config = dict(
    n_experts=12,
    router_score='softmax',
    balance_loss=0.000321,
    router_cosine_scale=10.0,
    num_key_value_heads=7,
    head_dim=64,
    norm='rmsnorm',
    norm_eps=1e-06,
    init_std_up=0.0216,
    init_std_down=0.0,
    schedule='wsd',
    final_lr_fraction=0.05,
    train_tokens=1132000000,
)
Below are experts of layer 2 (counted from 0) of a mixture-of-experts language model. Rows are named gate (a neuron's input weights, with its number), up (a neuron's input weights, with its number) and show model dimensions 112-223. Each number is 500 + 50 x the weight over its row's rms, rounded and kept within 0 to 999. Numbers have three digits each.
Before each expert's rows: "gets" lists some tokens that make up at least twice as much of what it gets as of all text. This comes from a sample of Wikipedia text that the model never trained on. Tokens count by the router's weight.

# expert 1
gets: "=", "\n\n", "\n", "eg", "nd", " not"
gate0:547492506483502392525457438546510495484501501472494468465560475507516479440476465476568534447409394503550595397602569468545462433497434414450501497451566553396503463481415519569483483494448467536428557598465538489544468469528504470663488362497583482481544510501460483499480562519524488528397521481485499493556448576429515447485434579445
up0:543536544532534525479515573405536420538440541439444453442544442484460488507411495529474553486492425416533494379558488426472582427413453479527589487529455473461508567503535436682536512470543484415491444435497437558428518557506561537488541495579512512522538477527469492438582476578465500493444401449515473473534531419497518471611554497425
gate1:474534523633466486536469448471566554461442436531593501518431564522420519522463561489536582512522479561497488495569498477570450517472495511459549508492524561532493439551520485539556559557531509459500600485453475446553431456530468509494526483439510453479498460477533511436492540422573456462585583508537498476492561483538506469557493511497
up1:526552490478530503484574433481537476473493486420503506462482522477481425563468583453473453511636484557499506449515614456513418431535386457483413440553548423495579509497474401510492537537483503494543602435374513578521471489539594496483471394580558575482430549514481450543489529504539490393608491575450569512502512451538474527518491541390
gate2:527508517496504515491510507491460425491442600460502563523435530376560549504570499468584462495511468476422433496537502494476405431530531413546569449573563525582440631453456437513520511535618507517488464557468561474463494486521626533529542499509500493416426492488501476494594451522469495503436482537462581474537520478522460415560490508543
up2:472502450483480514466569484416516603541500405511515442477503497470467466557531522440466528524507491440596547483519552504501547478544407417551555523511542535481424447539429541425490473429562414596460492459468435541544515533534500546595545404443542490438565500593426442478498498481503478463534510555522549639546510501474460530609419574569
gate3:564450487595373567458487494553497431460497481466516524431477492473545544515474521477431571530510478386508485490528483389435478501501579508521397496534614504484518518526524441583485564471506483466422570499530413420574536521507488485582492643510533535410526476495634568492473504508491511509484511576476476479568508475468431467511577547451
up3:518482520536383592556429501536485456498465493626388520591430462566463443519510525535513487537557468511516466476542487439591575526463473457412509490477505549497523509504592460528512495565504571460508486531467527490546481417499443502516515509496489394523577499507495441486434483529535468486499512513570535364468408487527406392545469475556
gate4:514435423500499457595482450557554542502459515492544551523512550518598454487536534535471583537471462439486580477360490492566448571514569479415406447530420541536473566474516459494513542477595516550517434470461454484429532452489451450504535514485509397580563488501425469543469518496497444541455451526557539500571566578478514508505575506494
up4:438540472478637521524489499433462524568427513514507501489592435634475440424584374494474469481452488514502556542469433515549442495424474520535388537467516478466535557469473559466487628565621477520565420569486502484522529516485491493601385510441512508560594517487544454476500545444501491437510539574542483429443509474602521550487496500474
gate5:469463413423427499537452495491420507369513429447497420572556493501374449500459540483482471549538513528556459492525414432455406544483518461481454483428495595578493591543568487505430433444528544490534419573571598561532605537474477495491552474539575487516510586552445470417460574588456553424508462505560513489431521527531402452482492501493
up5:512465469541503477573456516532587477535468556493490547464471478592547433574424612467455505466485638512419475513519525425597542425572448515481540515407478540600526501542456527443509507461463524478442490526549480539516469622572512534546522459432543547627536470546366540462629556467470550427416536448460484533632533501564506467488519576583
gate6:511508576518434494518468522555502490537472448461447529536551515429442534579471539573512519414542504480545504496470524543509485563553520495475561460551498506502492542521455450455567588482447506480584533507552558596490583567491523403461585498578492426509508433454644525482489529493526475564486484561530504490427488484476429492442582490656
up6:504511507530420435471450498448476523488500512425511502462386517457525470404429554556589462499392498505532506527545499496472474566421543515437571523499509494482524457554324456483411522479521496518535584525562456503484500476517477534469503570506430487577636530468444566484529488459514549497454481492502487419491504520455450520472520553459
gate7:502488428513604458589526505478497339444468598367533543483432500548449534502549535475492478535513512525525535474608526433497477476586485463511565564503559448401440413484470494470558524528555560560516461514508555553457554514533418538507513476553519562498469497478473468531549425436438470440535534562475506498428494450550511520527440527525
up7:477440445553484517450519466548544516403444506480458517417485502502531453507504495542507478473473517518543485573398464558521443499516409457520397504534529533443465531463420434490463466574524476578517468529502500487556430501580531511348507596537502487505406481490502512516540494438459501434544455574452552481622482527544522548433422515469
gate8:457546598517462524500505595493414518540423566591474502603541525512568522579426539535513565550511516444520486540589439411465435504533564525524554528546512592537598572546487515520445513531505519508497564567560522468530523527516482603418507403482361419475539531474419556455538507523468527498621524527420486519549469490496574521420520450434
up8:465509545465483516514545484455510513470464490471485453449510497464490531516520498487516418516535510513534536469429477615536524652487532511371493502483571517485563394487425506495486502450531591449512465431547511525499582437460484491491523602581527496432601515442531480476473524504428571489435473527550624563517440385462487546387473527544

# expert 7
gets: "s", " and", ":", "n", " of", " or"
gate0:486464505526513570475508565499481458523487463527607523437523526570496549489465460455587582515567486458491478481467529519578384452436540500506528457397621531411496506512507428438509494526561536375445460440516582429533541544474483481469471610520458526513522568516518428535576506488539546536493486467520540486494504535519470467493553461406
up0:530590433449543437516461607540503494479479568418594517458484475500415487594470482443434567410492447483472518605431501523539491503508490623547448547489503516477513496529475424498503500433441517546430489488466510549606408519525422560464507463567492466436470466396608553559488525489461485508454553563533554526487485535512599614520523504447
gate1:463470451513506485488544550577621445533446446479499417424493436487539488524443596497512585530464467461432423465480518496461517467461466512486413459456520466519438521573587591526589372456483544561545424486538570552585477492548407452510489520514491455509488443524575527492435472528520508598463529508517482467495554520602551573474498471440
up1:459527523449450519476513502537432559536465493524421515495548581458540501513486478459542558482503520521546599464512430450469477452513516545505604477476549453511498579580545526493520459536536556477385503525557540407493575434484568463531468502474502486453456502434528499477532519398532483463449570410556531527457435574472471454398425571535
gate2:438602553455429464537534526516435494467480474465462509511363483490581510499534506560463549477445519448561533453486502557527495426634414407531588499537599508491471489588429482460492511579597495521540453490500584483563488521456533482481504441579540533522545549497485485441482505464502505466517499528506460473503491449488502562500364446454
up2:499508465472503435421580548590566507449453471518461422495498486418467460508525527584421443470511561573504470548493488511480422530460536536457631447505469550442521519532402499495585446412488450556529597509492616555472590527535462503492484591475421631546468472508440505474470556375478498436435543454482412451515518524475436524535467477543
gate3:481538550491504526531455441527444544502579557483468516504460527496494451440460468513530508520528530504434497507476501481539518473557505533544524523394591507482459475470553413508556456473481468541549509591611513424455499413479473456455516401582494614465550542448518485577450552467430543523519411397549391498498492474498412492570397560497
up3:517491412485486493563480539575358512535491452511551511521518424512524639516536447507526504509537589578509506378450455496606568531525502531458612501463507503549562497449571534425481570459543471547523540455520503495483536385561440464468570468565461494569507591494560563474589530547497523449444504430546496543524460539448477450452528473503
gate4:459520472524498415517443464535480415399500535426484472580547481457556526537494530444532529464516466510556489492544598517500566401627614502495468524477445490436443477559522539471516562532477570453420486541496594542428540469504493539561449394479446440475419552455530539455549526592544548383436535553469465505573538503510531588541428528527
up4:525489444451486450562474597606568504452457467513480534537480457524442524509478500513491538463508489567529503482448450493453479516522484509516492588453416418537537553523467535475501515480453459466391589517475512421470478568562493426561561456533571450480582494383483558542479467436494463524467453428557561531547461524450513435424578556480
gate5:458528454529536467490475463464552450495551474549501435532506511562545443495417563480470487537449449598612481455505569469529490430515577471485487394506449596533502498511487577471564439525398457514524416520526542567506520496570398451425568440481399497530527540437511515547479481451489398505457633566533450539475477519470482513512604463540
up5:484570561540482458493503496570491444556462566450451516457395530506509517510568375521522529502449446510440630484539571486457541503512582509480476474470469510485502483536487555488508466525391518617396510490468584382479517513556492538517548504639483443534532589542515620440388498443500545501452450409527453449572534505435555421534476534489
gate6:551484552393441479459527529516491514471533574467502534459482521530533520468521571518476499539475511456397515525513479530547491446497538460473449508421491516490526496507582550468628420480521486558508509485497565487514398460549512526537482449611484500475494480587503588533514456454467513522524581454422629520588539441491485433641563374542
up6:585506516518450517491504480550540551486450496473418505512484534398501463535540490494563485488501569544408527433535504583534519530473476407438509592445429515548537567443461414559542500586537609500509450475505558393406540524424499466473453476509532538488469532470487553471513490577481465532477491539498538502511539432521463549460438479479
gate7:428487532490476453530504519480521508530595591521487498398486588567528526541420480419575518489503443557540490471494547437488491466505512543528367468441554564540522429488451545490503490489512467506483510564571470444481499502471411500583449447497411461457565410461478417616476464488533613458475538602453442549512553519568498563559515423385
up7:576512519531458506519516440476448469559535473468540498525479513441445533439451437507470564463531427507489577478427448363475450515476530551491536578524487426450480477486584540560496433532478522478478560488525526467510421436531482590522479544534496409502465635463505492489464493530518501472429509476507584472531493495478424508457457532580
gate8:502605504494431458453525479474553537463537552403482503404493533560610507521541557463501540536501500621429509512517551379579566495579490552483512524533500505464413466504473533491461429575547539493545456467492489483442537525587408478408526454479454482532487514392550565457374556489447420498549444489522495512488561406474493555459526506498
up8:532565422532475609463548509534532457600529479561512564577585503481478417488499472588472573514445563432511506534518570497469489527497466552391409529484445472487520476394577557483429490498546462468524441467538493544518517467505481534521528412512493455503422480470481501539571548512449512535505519502488502461467518476484448475454480521480

# expert 2
gets: " 0", "d", " 1", " in", " for", "0"
gate0:353519538397417440514551452511519457492486487496483442569460445567379430415560444521461523413456515466433519519505519480480554551471514486545526479545598495468529493478452558569464445404475427498429471442453479467541504537427454529521454510530457510445546433450486495570454546393533440533503636564516431392532479447433459491514552502497
up0:512435514482513476539453535588575498460558455485464524565481429498442400532429532501540452520507576553499454504484479563493557480511398478454554406518506429503533556502493407495495429544565589559543503563578495561596564528448534533550501539487511474491393502460412522430411585461493480434567516496396586506450510485440550477496477393486
gate1:530501589520470501521396437521540476474501486487498500535451503475557455505507457395492545485435485532449343604481467518428492475495517490419531545646528435498504548532560459524524544597445517528487493541559530564381519532487466440489501542474493538445470536501427479477432475524547519441531474588498524483473490435479460366559452516461
up1:415450451443443496498457492452487567560577458603531545516520484548432457487530458539513570625434518524549475433533479522491498463455457510492529543593435511471481575546582442573569518435614480546436570434580567452543489527537490556480480571503549455560475435456523481551453651484528543574541447477497411526533466428431477520537501482426
gate2:531464475528587518514583469576462540490441524542495553486470531516490549534452538425456521481518563562532518461513477521515431450563566527494563530442422498447452591492475534494491463533501475451443522511529567513495534499541493419632536571493533525431556421525477542455328407433523523486464425417500551462469561500479372498496403444444
up2:489590426531568561433535455512470461428517506490518480531498487595512520462447485539507452548445408496417486454603484497414514457521550512533449340388504448566469519554440386545555542550504552494491473488432496470484495536519457528524474543456475472508398532392443500523540468472526508475483431483381534507448506486474479536491483462431
gate3:473564448444495464552551585504516468422566554532544518563471480434538481430450560530427524422423388605484481505461557503443476477571498461556511461382486524596481440457475525477474574568518515512454550395480525580455443498470516537502513424523521491536450555526545496545489487437507628443541606427511452442438484479477505442539475554534
up3:553559476468438549462560525581563506481530542484534521507556498525427539466515510421519448557486430586481493493473511412473443482439486489327536490502355481473491522514597386516489498533564596501471512574541521532445546514437533516386515487537503463580454467419468531508521466393536555561444574470459511492490494443492457483476432458584
gate4:494419415484466668563485618516558541455447549485420525507486506505572488562410469505543514484446540546412513523590482429492585485479482534476577505412421537446527502557478552427451524452533528462565469481523613554572474516485435521475501551456499548548415494496549528455508623516514519554513412671478563486542448551517553542466496500476
up4:582519551550573403534555475549486644552447491374492532535516485448510504482416446435555439472443416573537417530425523451467591426516488589494512452477495561452448537427476421495513538511496506442534560494585625559481552479528455541564516539416491553510554523530520522507533495475524472479534400462525450551520504550554523539494498576515
gate5:476514573498486375472422547469519482456452413509549524457555464554528489462590554473542493524405531490470493462506497530529511554475491492510442544612503563481553515424578516540564454482523453544554449486420539455594421434566481491444452432475445529576449523526561517449509583525420436582514471553493390445460501453426375466508415534591
up5:535476518413453479465475561494496530526571519453486491513500498532491482559514502470516569467542331480478577475509441410523567574531435517477436440511498483493460512562504474622528479496476562528440467464537404509489480444473546563546519551537544471528579569561498529521480493551505433539507498526447440532557403488531478530548565480415
gate6:455508496393443548469617585571463455565482508576444534506509472524530452549532488451549536490424496447524527580589438522399441512495555577527582496529438551482510484537545430622489537444495539512611439446480502478522425462572481508530563492447463552480457486542456479495463516531444454514604497517604555488441540542494571540403525569488
up6:488494522526529489479474467598463468443533560446495512558461471492470538480556473543530422560466488511558478513534663527495452537556482521494509408545579521469519545474489480432512530577570471472449533453438532529501471558488484517563544485493499491515483476530546509529458462559469541539496440493487519538534540409417532489584505483548
gate7:567531506402484521534408521545416594591445600504489447480467569496438568469575519603496469458484444519467503466565486517469461484444419528543490465535478530490455501536505591456408463563549458519491472496495534479490430481447518421499434456504515573393500495492503454497456482555517519477403471505499504547539595524547441492461451476496
up7:596480529575484465606473532439483485510346407504496422553475485479494489517466479373421455493454481526505489544435520449488479552537378477488525433548565484558439521476513541495472525444447423525571516484570488455526463548481551535493508482506478546578535495512436467518470537464564464536529518604477481441600504518468553568559444462598
gate8:435490570547437574499513578504424546479526494465437448433498447464506482537576498477472488558493496571510514597513534451505480519535417427447462522544500470538441414588696532496517489477561571528525534544446536491509496468444499551478508527493502475558493542536488527408439500551496500549593516543469580449511491445528473508474564461580
up8:450489439457552455561458494442491521470534503416525531532472486630532537530528461487462516458477542428457467500532542368521544485495500534494488550420542497423495547481519551509471470508457482491477582451409605517487458496564533440468435504543522553521593597469528529485498501465556577518435527497435488499468474465468444533511538469486

# expert 0
gets: ".", "r", "\"", "er", "-", ")"
gate0:523443489535466543620532529466642415520466538404533603503502531458475508480517459568629406502432560482474482483538475525487441566541526415531501476547478454531546593493462542484518530487521477571521460451500467445487504509503562481568519502514457443516499543487571525466509479469549519434561431438454586483493440438526367462429474534418
up0:438480501477493536577538503489521408439499490411441504503497545553482464556530493540487462433494537532509453562481527506511523499541586599463594434495512549463509517533541597579486461555496511470561508479470538449559521534487482552477539470548610508576498486448452544485471524464482490533553542515424550560603478530434575538543503465492
gate1:518541503470388488467485499581534494516457512538453555529533546597514481522479564537490435484520410582491519460525504442534453404436426588540505645392547548564502565413472522531429514494474502403512589431500579523426417596520510461584419513411493526455453421554523461554498531479551529585510497427476461479436580458470486512467490494504
up1:471564554380460547507592512467516423492434551533487540491492500537468496485443509522501441528471559588444491573534530490527555458520486551474516430464492387542559504437450486499580457584493506583472515554563568470457433510530464531586448426613611502519581479453488437571542548491526579494577530504511495451553542588416487465498467542320
gate2:468468479446455380522482487474478452502560462483479549475544460508566395448505437431571491522423472493473505611544511562532583528562440463538461500441502404444456396489573518559526495494554502444489575562530432487534447543638629489504383481484502475511459548481513590534466458551520495496560466502470480554564468475556481553454579488550
up2:530468392559437543440454544501516493480448485410451532523481482588450535493542475577527570468580526494466428479447485466451484564470436502445486464481525559474454531594502588474500535436493459608570508386422534656546448480521483550520459461519431528428503507427579465578465428452506503486469542525529476475484446533513560521553503540477
gate3:579545508459481517585487430587408490497519517406570440594516500518510523445424481437443521504347481509499539474516512505481591474495554521422389495399541495507499434417473503536472522482574531449505567530491481481439554475557494475535448425444544580527405455536443522442489431529537500437542423500527504396504522599442533456630430495436
up3:504492454495473447491547515475568488395513518459453504506486484558409541450526471527479509520517476450426546471464485549480554503511498567555519563419551556471477464523500418464577599562585524604605518533537424501480559504547453477449475379537493565472466552510488546468501506552452493551525402484600490527516564486463447472448457559501
gate4:460506498464512530459591456513451511505480409558535476527421414463544518490462511468516511554516592537452450548642373499508447532499441443445476453503490482538460435562505494530592490448588494604565463527441447443559474483539505558462464483501458559487431514491497513480435476463576406468527398525510480407449441490502533493439573474484
up4:518517507475489488438524565488506513567553505429454515469493661478516470489505484503455507503517528533573434500421426573524499546503466456508529579478415488569587459479496557559479538528448501505546548444513581585504483564553572496449571426560504454504495518509441492621478640558561485564464494523546463531423491450538434380550514507435
gate5:561523513564429478505434435544500518512487472562525459587423460501472396464503436490496534481500459492573522607471497475521495505446504527569427496519451584409493504517509540480461435393503533534530482455406566399497472484485474531519485483461518554532520511564569421461500380528491446459397416372433496496514488493501495593402391466384
up5:592571500479466500600468548471560420563443498494469504511558466523456491460508488449606442464472467469504412505530414499384555472468484346460625495500471527496510544543605499558626515446457525518504512513481449479527543591560479433438501646402471419504560426520481554557494429564384413574440536466493545494564564490430513562560489512537
gate6:605497455545521440559445452447453405522572532555573445486481408449468414476435457562469535518502490511591442512489557515518497450544509455518528548519449525502435541469494549510487441446549448445516510575519518516554495493526497540476492448504636535452487510501458532539460495411438456487392490460407555548459411534553501479454471397459
up6:492424572480428479587492497513556446503461536494472444538515559566554515575495538493489429527617552459532542476419558597486453577457428369489516521501473515521540497468608565513581525508420500454514502577585560443503516431522559541478456469483460533447515532544527443561533575465470424471458465485437479507556464470343509552505466555486
gate7:522519588519526499570530392552384415481558552525445415506581551477518437555545504492427450434448503394542498469486518533558536647554543436444574613533491479480503596549536462459556426544498472526448505530583439525509607481402468444511544496461562555505518521397514431586526476398483446569443516557490497526508493485452439471518500523507
up7:539486486576452537492545530558425458524539457486491485535517509538533627507539537460545649398466542551541471521462473597553452512413491469446515536429370479497515580583549450558485513493538583505572543500473482463571407522460544379538501456535512609469512486395477549544490477516548489531443423492587449519486471572496484456471493474495
gate8:490497504508568525559445574454476508496449514519499471397463448453492506553460502559580495578505419497489475587441432466428461522473519540588375512640558477412511377404511433380520556501389479476491485459461446573452480390430513491470478567594533457442448531469491489455429433542514553434497556488578582489493500399408508589440468498454
up8:577471531494564526504465538505583503520456526609478472507501480498542549486553465531455570503537493464503517525550543453395482576479553503526504538454516596519483540547475452507486509487604509504507451513480563459464544530503568469579466513554635485454501608477511611499595620457506605501541470479554485421495519495468453452500457569515

# expert 9
gets: "\n", " \"", "\n\n", "-", " (", "\""
gate0:528489589438506532468470517518478395510515460438545431495511503515578496579485474551526488537492449501456585533531505450506531415512459577549495502478458536613505461522451520581486550435505472449532526430524529530476408535549485500528446468528537444593581492543490495473474484562510580500520588408559513436492523491436497509514530444524
up0:547503432500529523486414535511568510549482420477422489452582509499575548426455564535572520488443584485412560582515475456516534491499530408479541518502364467489591525531539416488550469502524575486473447477520506481582427570531519463438477544468528503468478427514419452446535552480514532556457584568614500432555520448510510484518490522509
gate1:555461399553594637524435490490555381496352487481522455522414528395529528510467459510472467601364500470447474549547431497449443518526488438445513446535502443494502495511488601528549499467556422657410427487561427433408533456508456483543447504463567488511482448489469468549501525561528486520528522557507463606492575482439574544463554508518
up1:506424543532616452474441552476445649469568498563459505519523555490414654450519448483516465544458425525617524454475499511501455486607534524441458594460423480522667447557491449479483511478530521419421425497436434468492498480559485492579420485542522533522550466492508570507567512449525427537549500541434444513506504496449390471523495481457
gate2:576503529405588421525504454443538494556560541488479567427499493533542476519480547427639581556571522446448533415547539456510515444461511419497464577552566448480418433569542522454505454565540432549497413540516457501461543505518390521491514459439464546588420443563434487404562468520518572486472438501468504519445474537494475505431488416528
up2:434475448367524478522394554507479508477406509492520497447533613520504474611569414494458491497572429541411510509489611478497588470452449453493532444461523520476521486529615485550525556497531440521392508496426492508578448497454595502413433514572526453438462471440468441569484573510518485456574456451554570573453494556536526503540469454485
gate3:454541513451460511557491511461534524541552448474501450470471433503468508517395534450460374559483488578484496482487528562470456474581536541435457417539595546436475460521471455504518560503519515532498456473475408540540491433474472497326514566484489463509520468576459572570542439557467500426441532431449485597446486541420475484484570493565
up3:508516557539534468520521511530516530452460528548508373463508517446491431497475555603598520469520631545530442580517584610604449580451490473560613472512534542530564464476479605560512460456516605476463482444401517540522472488498594476454498422536528496541542472464543508563553448499466446500521545490494469452469447545490541521585429590479
gate4:445484505427447435554500522440509463514515494435503563512518490521520494542469467483467440527513608518499473504488485466448499550421498505490450470427472570473566514440510418444504380514499412500370440454570559507483499454529498490549509461483430493478530395510409509496500508496503525504515505488528481449477590532434461546555488486482
up4:612613417575597486495530531484512446457549536531500526462485513544555487539503563503490476374441501470500525466577538470455630487456539565476499574492457407446466507439484547545598447442476494456440508543518408475527463481492468485495492485495501398491456547591518487503456509538504500402418537507428521539508466467511567480449540482480
gate5:449389573475553464559464485419510498540522493532520508457423538480433486552411457582526514526465534512491537440384497468471522521522587564476483514530525473527468476474550417559446464506566502534523550429487557470572603534526529573431487515506588465504515465468454508503549516525494508543536596470442502532526598479488438480525482378528
up5:482522468566529507476441505532454504478531564576466526496562571473536560562565441566518450528467444553463434442523570425497540622523589497486579538614547475414454518493440552488455512534499470539504535493514555478500531419441453421461519465416498409513423528464474444469426501531532410577452543446454429519577567439560491429441482483460
gate6:435446450435558424577338431536482550520506535473526457521469480523514506481512473526560423494532507489587448481504419422502430439443559555458479516461527543425523549539528480587489447528460573472386566444527568479596479571585495579517556543474488549501479445483568570443470506503575433545466447546508482516474503491517534475516534470547
up6:459453487461608362471469482588531441478380487446564487453594535492420539560509482546475423467508504532442516489469435470505412463530484477442492515534522459496461488546549456510477496440483563491546452511508531494438426397516464521479483529426367414460555541513510549503523532583482508513514457475473502450468535567491503541514458405579
gate7:426429528499526480387514573508491385529502544429559535542486513523524513454557506492530559430503416424598583526533536586607450529438595484446475430570443436461560488444492527532531560540443418596496553517549554427444399405590422494503507453487563548552530510497468542433504617546467563478573598502447454548610487430568544507405512463507
up7:485461472514504401501505383573514507464472423536602548532507483540491463433565467555443506450567491513404520646506550527515475452479524472513484478463449460527507556569535481470509405495500497471560550548488544348418573430556387469515483478557514424405520485519544484475479575560479510546485498519459461499500466499453479516466510581496
gate8:536533557485580473489524438535543461521452554606437476525437413531479438480437513495475487477503490442489430407506509568453533425508475492437539545544569558516461509463473492589447433510432448486523529490448518532507600584532492495407478576520558520479511602362567522469501502355447619446472482500553413538470468521510429494547662510559
up8:465482406591523555568484432523480530425520494558454459571447452474573596556557527468452448561431414530539504490554451443475538446471495418513590483462468507450468465463448565413567472500500524466452405472489471414517437464491514442609457459622422572517613452501495492529452504593481541469536561454475432523556530433519479483558593502454

# expert 3
gets: " |", ")", " of", ";", " in", " the"
gate0:525532549540487503530476502581473491450574548538575434534467490430524503500498533552431434543527431431490411423559550539514503553548499523581507445493520530520488523377481559473544467451531589519546488490533482503504523487463538502518425513555519478495502558425556580564462543512535523491508474408486506498465477566507452478499481477477
up0:489507498476492625458559579559531492517439570516512521517465478519458536561535459574505480465487586524518446474596396480567531597470548432373533420383417589504416580584544492587429661563483519487453472496489583530471435505481456512476459475499443587434528469431567445518426472513519525536446588482491456475532427531402530459524472452462
gate1:393421504426464457554535534466542420559523513520588461426517584531501480512504507524471524471473458486476469448483493589492553580484480541534606540429549545563450495566550557395482498555535499429416484502538508451431484370486483554467425483472568547482439499554462464497554517367546498493550524528595515550389425502483550520448509437528
up1:451500541508528556481534439509463525490447442454434514566515425445408594471576483551463512489538454538424590521555479425471532475559490514444474506483553504582351513468499490425503505499507582510523521416428517513421551592571473535536489564624447436531490561535438500567467426643527523494499598555450494537584427508450414504492490538548
gate2:523555553463543438517509451467497555526451448536441595620470494511502576517516419592491536513525508466519428489541414591420398419506440422504541550455530518562454548545509580499550528527442453517470464532448418418503464377516590490455490446483463620455501489504560563464581550496521468469483494499569508534529459494564480429395485546461
up2:399552566483605485542513554585527359565496484530581546511554535613502462423492436542573511596457626507557505460513511541446540499513464506504557536525454540487410562478544551516392532481460470525441428537532463562405446463479539450459569419522462556470498508550484539529498571614490515511447484508537467458509426453460522524635494472491
gate3:556467480497445538503497541477579578533495509500425417507505484551476458486479394443462486532589569535538480494540553510506488504496501499519447464485463569544486477555487493458458466497529483535534554494553456549411431456431498468601544584479600577567495480421495479558429573354508541541538539471560476593526479516577573538444526490537
up3:545474477494563548469541584427526486511408433497578502486460519473492477475454484578512513472516397490532534447523541536431537563552497531432575428498531521450477525543433492482432577605426477470500542430429429454584493524545454464448600462559530439486477427521486592374497518547470414474476448476518501555574496551496458575523519499462
gate4:517463477499538535597523585510453514540502495426438490449578424484534475531535499476599466477558465550494460498477483546570506565448468489530485591611494573623537480614529468559543485554530465449440460510490501526527552514536462467560375551401483520473503496421555518480516552537539556466499588462513437594407558550571508502487498467488
up4:480433496560492467521470431496526559441436424470540570490482512487496488531484511469567577474479396517475490510601422523481521566480484464472528476437538477466534385421438595608542463571480507512422476451509511506520538486495541491490467590551448470490461479450473412465529519426522436436610434465486540504437549449388514525513499463575
gate5:487512594456572496609524537520484508533476473488479464494500413465499440465543441611497520451450500494457415542392537568477455484559519515440414451564582438519487437491488516421530429555482458540441535447478399427469525488594550535551399507506467501547415565585515433507518487513568486414567505569533431503533519485467569458462516451482
up5:460557488463424589492522530468502484578548492550498553524394600515541497405471584430388498377540528403474503516595465445422500545623486557438482532581530554500559503512446498430462553543572540445428424443484468535444406574423453506511532563482514519452546454482473567517455485527492564483493513503432467437562569479569578526497480604370
gate6:512557547552522621467492423505525544432454507461480512512490456519470499494566507570569490500541568518452499508514584530566483548602463587507459441409533590526549428521485569566441541567531532508487499491493512465522467456520543584422546495539472511442468419552477437552594559498552414455515504529494443516454509420567476456461547468557
up6:483574425491590497512581574482543550444489491475505422465541435460541365509514520474563568419569624394412570503562524475448568495472473532469535602450573413543394541565462513502527466462500564455477446524452496486542413448536485498523543512556525517497536467464465543498520454407519460501476509412408485409435560455544489480480440495419
gate7:520474468365446493584527556439585434586474449496569560531430473529558557519504564515466460506490593496497434536586508535482477529452439518567511512514445520546509419479487443496467540480517547511417562494459476601444519436445520472452436476512453510528526504521367580411467443522534499547531497560522507511517472578527473643478486436475
up7:429545553601456463520521472492451480439510491581592450590480440592518476608444550630618507508451480442538571485494496497532548440581474498507576540427524441525499390523459540477525501495627414485431549508609537440428454516544549474448490495530551500534427413514472467436475497419468503619458515576477479440546442510508509507458558493593
gate8:459531501485461515467523449539541468518484437450609522428481540529445556449477490480548531496482501450459453443565474430576526496474563538492415528535450469424447486542492544525463538497457573482349546536559451558491437482573471524542501595547525500452524512478484380520544459427515451563463468500529526556507467492421434567503428576492
up8:533454572481459433604543505505481510562423411467486540442505402421440562510543454534573506513495413525518488433418508548519460541486458459529528471534550539515563478516533586613472570560483559507516543499617564478413543516468432527488420452461507571504469548470443465490485552528493441427526468425600449496508526525404519527447534491581